Weights of a small mixture-of-experts language model, trained from scratch on English Wikipedia: vocabulary 50257, 64 experts in each of 9 layers.
Below are experts of layer 6 (counted from 0) of a mixture-of-experts language model. Rows are named router (the router's row for the expert), gate (a neuron's input weights, with its number), up (a neuron's input weights, with its number) and show model dimensions 448-511. Each number is 128 + 24 x the weight over its row's rms, rounded and kept within 0 to 255.
Before each expert's rows: a language model's description of what the expert responds to. This comes from a sample of Wikipedia text that the model never trained on.

# expert 45
Year and date digits. Inner digits of four-digit years and dates, like 1943, 1996, 1883, and other numbers in lists, filmographies and coordinates.
router [117 144 116 154 164  98 136 152 142 123 113 162 138 126 111 121 139 106 148 135 127 157 124 117  74 158 123  77 132 147 153 150 174 161 107 161 119 121 125 139 158 120 155 109 111 119 142 163 125 132 134 129 134 111 165 150 116 118 145 158 137 125 124 122]
gate0 [127  87 127 151 115 122 114 167  98 114 119 143  96 132  91 108  99 117 153 119 174 144 137 164 122  93 159 161 131 136 101 130 122 116 136  99  88 115 109 113 115 100 125 165 127 132  92 117 146 113 118 146 122 109  92 102 101 132 151 136 130 168 143 136]
up0 [162  66 111 122 111 136  90 161 146 124 130 125 108 111 124 120  76 107 132 140 136 169 125 190 119 128 126 147 107 108 106 159  93  74 123 167 104 109 173 117 141 132  96 172  85 164 111 124  92 112 141 131 125 121 115  91 122 139 176 149 134 139 116 133]
gate1 [129 110 123 138 142 110  89 166 109 140 122 184 134 144 122 128 151 126 139 125 143 157  65 102 120 130 130 162 172 134 133 112 115 126 126 147 128 145 123 145 166  95 137  80 188 152  91 143 182  91 108 104 117 153 116 134  95 158 136 184 134 156 148 134]
up1 [107 185 125 117 108 171 172 180 142 104 114  97 137 107 137 112 127 133 100 115 134 139 150 114 151 145 115  97 105 156  77 161 124 146 121 133 108 147 140 103 113 179  93 156  80 103 166  77 106 155 132 122 129 131 123 150 129 117 136 142 123  94 114 146]
gate2 [ 89 107 132 119 110 171 176 126 127 140 128 118 127 112 140 131 156 128  99 163 126  83  91 117 101 111 132 141 172 163 106 181 128  91 122 148 110  91  94 158 114 122  99 125 106 120 133 120 138 157 123 142 136 139 108  88 102 163 152  96 147 144  86 105]
up2 [152 144 156  98 132 139  76 106  99 136 163 123 109 136 145 138 107 135 128 150 125 130 132 155 128 119 102 119 149 131 149  65 144 160 149 144 156 190 145 105 150 128 149 117 133 149 124 130 156 151 156 154 129 161 112 173 125 107 117 138 141 123 163 134]

# expert 5
Personal first names. Given names and name pieces in music credits, track lists and band personnel, such as John, Lou, Ted, Kate.
router [149 140 102 174 120 120 127 122 109 133 101 126 174 156  96 105 120 126 148 122 129 152 128 143  92 153 127  82 112 115 136 183 115 141 125  62 102 127 150 125 110 190 146 150 189  76 140 126 141 150 148 143 151 128 122 161 113 124 117 120 126  62 149 140]
gate0 [135  94 116  84 157  85 121 127 141 156 174 162 145 132 138 145 171 153 129 162 160 124  54 154 171 131 105 143  77 103 158  98 138 135 131 143 159 132 121  96 125 112 156 149 117 152 154 137 151 101 150 108 175 131 128 131 111  90 135 118 124 129 126 115]
up0 [161  67 115 139 164 145 143 123 143  90  82 132 131 161 133 142 141 102 117 144 108 154 155 136 129  99 207 101 133 137 122 124 164 135 125 128 154 121  99 120 154 148  85 142 124 140 164 106 113 104 105 114 166 155 153 144 147  93 146 150 164 159 122 118]
gate1 [121  80 141 170 149 138 102 105 161 149 170 175 162 130 107 134 140 132 156 128 128 160 171 121 128 101 148 129 147 106 147 108 102 128 141 157 120 125 138 162 101 110 135 129 143 153  86 137 124 122  89 130  95 140  99 150 164 112 132 126 154  66 143 116]
up1 [ 92 144 115 158 120 107 130 157 129 142 169 149 146 176 158 158 111 122 109  90 106 120 126  72 105 124  86 123 150 121 128 113 121 122  98 132 107 171 125 158 170  94 125 169 104 134 108 141  91 168 135 128  98 143 123 144 114 108 164 123 161  89 163 118]
gate2 [107  83 157 124 106  91 120 147 114 122  96 149 150 139 113 116 111 128 136 147 161 108 131 116 212 104 148 160 129 115 149  91  71 148 160 107 119 128 122 116  95 165 121 123 159 123 144 121 166 169 136 137 141 100 105 157 125 129 118 123 128  69 102  95]
up2 [131 155 110 103  88 116 159 138 142 111  88 123  80 127 131 127 166 148  87  60 120 108 132 147 114 141 120 125 144 137 108  93 122 162 153 122 146 117 170 150 139 118 116 140 167 103 131 160 125 118 125 108 142  97 119 110 150 141 128 148  82 162 149 146]

# expert 23
Census demographic statistics. Words and digits in population and census text, such as population, households, average, census, and percentage figures.
router [112  71 143 142 108 116 156 138 154 162 111 113 137 132 151 121 111 119 121 139 141 145 126  80 100 149  98 122 113 107 107 113 134  89 114 113 114 140 105 139 159 106 109 138  99 160 144 133 106 125 132 106  99 144  97 109 156 151  93  98 163 128 115 133]
gate0 [134  87 107 136 124 115 135  98 103 114 134 121 108 146 177 100 151 150 134 157  93 118 149 131 139 138 123 134  82 149 119 111 176 146 138 139 106 144 115  92 109  55 147  81 134 151  99 139 144 131 142 209 129 125 149 157 123  92 109 101 125 104 106 136]
up0 [110  94 120 132 118 130 106 132 141 148 108 120 155 145 144 100 150 159 135 149 117 151 142 101 100  96 123 163 139 155  88 145 146 164 128 100 139 147  56 121 134 101  90 104 145 152 113 169 122 160 140 148  94 115 123 114 138  91  89 132  93 120 130 162]
gate1 [160 123 131 121 127 123 154 111 178 116  89 106 134 103 127 125 119 137 127 135 140 145 144 152 152 126 152 151  98 110  83 119 137 117 174 133 111 138 136 165 146  80 156 137 147 137 150 127  99 159 106 110 192  88  89 131 129  91 131 133 105 136 127 155]
up1 [119 132 124 118 154 117 103 141 112 122 133 117 118 102 126 130 117 126 139 135 149 128  97 125 119 123  72  95 107 103 104 159 127 169 126 185 172  89 120 111  81 122 143 141 107 121 134 101 172 126 136 148 117 153 147 144 112 159 160 152 123 141  93 135]
gate2 [160  89 152 106  98 130 108 159 173  74 150  99 150 118 102 130 125 169  98 155 150 129  99 109 179 117 139 169  79 129  93  97 148  96 154 126 103 106 137 132 121 155 115 179 122  97 131 117 159  84 126 114  78 111 117 108 170  88 152 152 139 130 112 172]
up2 [160 126 146 106  88 139 153 141 179  97 107 141 102  92 148 131 144 126  99 107 121 133 132 115 150 149  88 144 136 178  91 105 162 122 122 143 118 131 153 129 165 145 122 184 163 108 140 168 138  74 110 100 107 104 117 120 128 113 153 111 126 101 130 116]

# expert 18
Leading date digits. First digits of days and years in dates and tables, the 1 or 2 that starts 1994, 2013, or November 15.
router [151 145 110 112 128  88  86 134 123 100 107 125 102 134 131  94 157 123 150 157  67 160 141 123 176 138 126 121 145 139 126 162 124 177  90 159 115  77  95 140 164 127 138 150 133  92 103 156 114 124 113  97 144 126 125 178 149 131 144 125 101 153  87  96]
gate0 [149 126 130 160  96  67 143 153 113 107 118 106 171 164 103  99 108 152  86 148 107 147 139 112 116 157 137 122 126 140 146 135 152 104 129 122 143 145 145 113 149 131 133  92 110  77 168 114 115  90 131 142 142 130 139 119 123 150  92 110  77 105 142 141]
up0 [110 138 118 126 135  52 138 136 136 138 128 119 155 150 101 101  83 121  82 142  96 149 130 116  94 148 162 112 145 138 150 135 165 109 123 121 127 135 118 131 140 139 148 119 125  96 188 137 131  82 119 122 143 131 154 103 144 136 110 110  75  92 133 147]
gate1 [117 118 143 101 178 121 108 169 142 125 133 115 139 152 134 151 105 133  92 143 101 130 124 105 121 169 162 124 122 108 107  89  88 125 133 158  90 110 157 136  79 125 138 103 126 131 128 133 101 137 114  83 104 189 110  92 161 135 157 152 178 151 141 115]
up1 [112 123 169  68 156  86 139 178 149 128 137 115 108 142 131 117 114 124 169 113  72 111  92 106 152 125 114 116  57 124 106 141 122 119 148 141 127 107 126 146 102  95 125 108 131 141  88 109 117 148 117 119 140 166  98 128 134 125 131 112 168 122 170 107]
gate2 [104 114 114 105 118 120  90 111 105  85 145 148 126 163 149 131 127 120 148 148 124 120 114 166 133 157 115 122 203 125 132  79 129 134 162 135  98 120  96 127 121 111 120 101  96  90 114 125 107 105 137  96 124 143 137 137 137 123 140 125 138 103 154 114]
up2 [133  88 141  95 122 146 146 158 114 122 119 130 173 143 147 145 144 106 139 192 126 132 167  93 117 135 111 145  73 159 167 105 163 149 111 116 136 145 134 120 129 159 152 142 113 117 132 143 124 174 104 117 126 139 170 147 190 126 192 116 173 131  77 144]

# expert 13
Digits inside numbers. Single digits within multi-digit numbers in tables, citations, ISBNs, years and coordinates, such as 58|0| U.S., 97|8|, 20|0|9.
router [133 100 130 146 132 140 124 128 119 152 134 132 140 135 107 139 128 156 132 107 106 135 124 113 103 163 125 141 146 129 169  86 125 114 154 117 102  95 144 144 129 130 106 130  99 139 148  80 102 153 169 180 182 130 116 100 106 165  99 121 138 145 132  91]
gate0 [104 137 131 100 160 105 137 113 149 114 129 157 145 121 126 106 146 128 135 143 172  37 152  96 124 146 162 161 114 105 183 136 127 128 161 123 109 104 157 164 115 137 124 135 143 142 134 150 149 113 105 147 116 135 109 139 134 199 136 120  95 125 110 110]
up0 [117  95 118 144  85 143 104 124 152 130 109 144 150 116 155 128 118 145 123  75 138 154 109 149 123  86 126 112 107 133 107  98 102 111 135 149 122 138  97 108 121 136 104 115 136 114 175 135 110 137 142 127 114  95 114 104 117 100 201 128 179 166 122 151]
gate1 [125 138 133  96 111 133 133 157 162 128 124 100 126  79 129 122 122 102 153 134 136 137 125 161  82 151 145 114 127 122 103 121 139  98 171 123 171 115 117 156 124 122 132 115 122 131 136 107 161 139 115 154 167 109  86 165 121 157 109 128 105 129 142 120]
up1 [108  81 167 163 122 164  62 121 129 143 122 122 132 119 149 129 172 153 147 110 117 146 161  93 141 132 177 128 114 124 123 152  89 126  76 159 147 136 128 109 134 135 124 125 131  94 104 124 112 128 156  78 150 115 142 115 155 124 153 137 129 164 111 117]
gate2 [144 125 133 103 128 136 153  83 126  97 130  94 141 141 121 160 115 132 126 146 117 136  65 104 149 131 121 137 108 113 137 166 151 149 145 145 141 100 171  86 115 139 135 155 175 104  84 131 135  86 112 142 162 142  90 133 121 101 184 117 152 154 118 144]
up2 [129 111  94 129  66 129 123 118 137 131 138 124  84 194 109 134 124 141 102 159 114 167  93  93 131 136 124 138  81 150 169 139 165 154 146  99 125 122 147  95  83 122 143 136 185 138  81 128 159 147 110 104 136 136  92 165 117 159 131 157  99 136 179 111]

# expert 56
First digits in tables. Leading digits 1 and 2 of numbers in sports tables, measurements and chemical formulas, such as 132 in, 2008, 29.
router [166 155 154 160 142 119  92 158 124  86 114 164 146 119 100 128 140  72 151 134 174 104 103 153 145 126 111 115 106 143  79 157 119 132 108 129 117 100 114 135 121 136 133 162 134 124 129 176 134 134 169  95 117 136 127 111 123 109 117 111 124 141 109 138]
gate0 [120 160  94 142 119 133 117 143 194 116 157 102 127  97 100 140 117 155 164 145 189 150 154 129 110 129 176 152  98  92 127 145 125 140 107 167  95 108 155 119 166 124 105 134 143 146 106 132 103 130  97 130 134 105  98 105 156  68 137 155 110 178 125 117]
up0 [136 133 132 108 107 136 129 101 147 116 117 127 138 173  95 191 153 140 169 111 122 129 132 127 142 126 183 162 104 140 126 150 123 125 122 141 125 102 128 126 144 143 119  99 138 112  96 101 127 147 112 138 149 136 124 158 123 123 109 141 135 132 130 115]
gate1 [111 141 131 129 116  64 118 162 118 142 171 113 160 131 137 107 150  74 122 195 111 152 108 176 140 133 116 104 134  99 111 154 120 110 134 169 137 121 173  97 137 168 144 154  86  79 134 155 101 121 126 129 105 139 147  98 108 131 169 106 120 138 139 134]
up1 [130 132 122 119 139 128  99 139 135 136 135 137  92 132 106 130  92 169 131  86 109 141 143 136 133 129 117 162 129 133 170 145 124 124 148 124 104 119 156 112 108 136 125 179 116 135 123 108 124  89 126 134 125 113 125 165 153 163  69 122 130 129 139 139]
gate2 [105 135 132 163 145 158 186 164 101 142 108 155 111 167 117 136 149  75  89 177 134 101 103 131 121 132 118 144 107 134 132 121 116  73 134 170  96 112 128  93 113 115 142  94 126 151 141 154 126 126 150 107 129 101 132 122 164 133 120 122 126  71 138 117]
up2 [165 118 155 121 117 136 168 131 142 178 124 127 151 121 130 102 106  99 145 155 113 139 183 103 151 159 120 156  98  89 118 113 129 148  90 160 146 148 124 123 141 143 118 155 142 104 178 164 129 137 124 122  98 188 191 122  89 121 157 119 196 139  80 132]

# expert 27
Numbers, decimals, units. Digits, decimal points, dashes and unit symbols (°, ′, €, £) inside numbers, scores, percentages and coordinates, often in tables.
router [139 141 150 140 156 167 131 158 101  97 121 100 179 144 140  75 123 125 150 121  95 124 122  84 143 133 129 117 101 154 150 101 130 103 121 100 145 124  87 123 174 116 111 126 130 157 100 134 115 130 134 124 109  97 124  85 124 137 145 141 126 142 120 134]
gate0 [161 119 134 116 113 127 152 138 158 145 118 127 142  86 137 133 164 121  91 132 143 139 120 139  94 149 131 167 134 109 156 132 141 148 157  96 154 153 150 150 112 126 147 102 124 137 119 148 160 125 122 146 128 151  87 149 144 127 168 129 120 129 115 151]
up0 [131 135 126  70 143 118 108 115  73 156 126  97 114 127 112 134 109 131 127  97 127 128 166 110 178 129 139  91 120 143  83 139 114 107  66 143  89 109 104 112 143 133  73 167 154 171 152 132 116 122  68 100 155 122 165 129 119 125 129 155 108 133 116 153]
gate1 [103 152 137 131  95 150  93  83 127 106 127 193 125  76 145 123 109  97 141  97 100 122 144 128 144  96 117  86 136 150 132 121  97 112 106 169 123 130 129 113 116  99 102 116 122 122 121 166 116 151 181 107 155 121  86  95 138 147  98 155 102 133 126  40]
up1 [153 150 176 160 109 127 106 146 153 111 113 188 148 106 192 139 125 112 127 123 128 100 186 138 121 114 144 133  96 153 140 143 121 125 132 176 121 121 126 142 149  94 184 115 125 125 120 178 148 208 187 100  88 106  73 126 152 164  95 228 127 125 129 107]
gate2 [ 93 158 139 125 164 136 123 147 148 139 146  94  86 145 133 141 124  62 200  97 168 132 138 108 115 162 131 118 161 135 174 130 149 171 141 117 124 117 108 132 107 125 118 109 113 129 167 163 157 132 128 142 140 137 150 101  95 141 119 134 184 133 139 113]
up2 [143 124 118 153 109 139 136 111 113 126 111 137 116 131 128 145 140 137 109 100 105 164 140 151 147 139 104  97 109 136 111  96 127 127 174 122 144 164 143 162  80 169 147 115 125 134 174 100 142 136 128 120 157 120 119 134 128  93 172  92  92 153  62 145]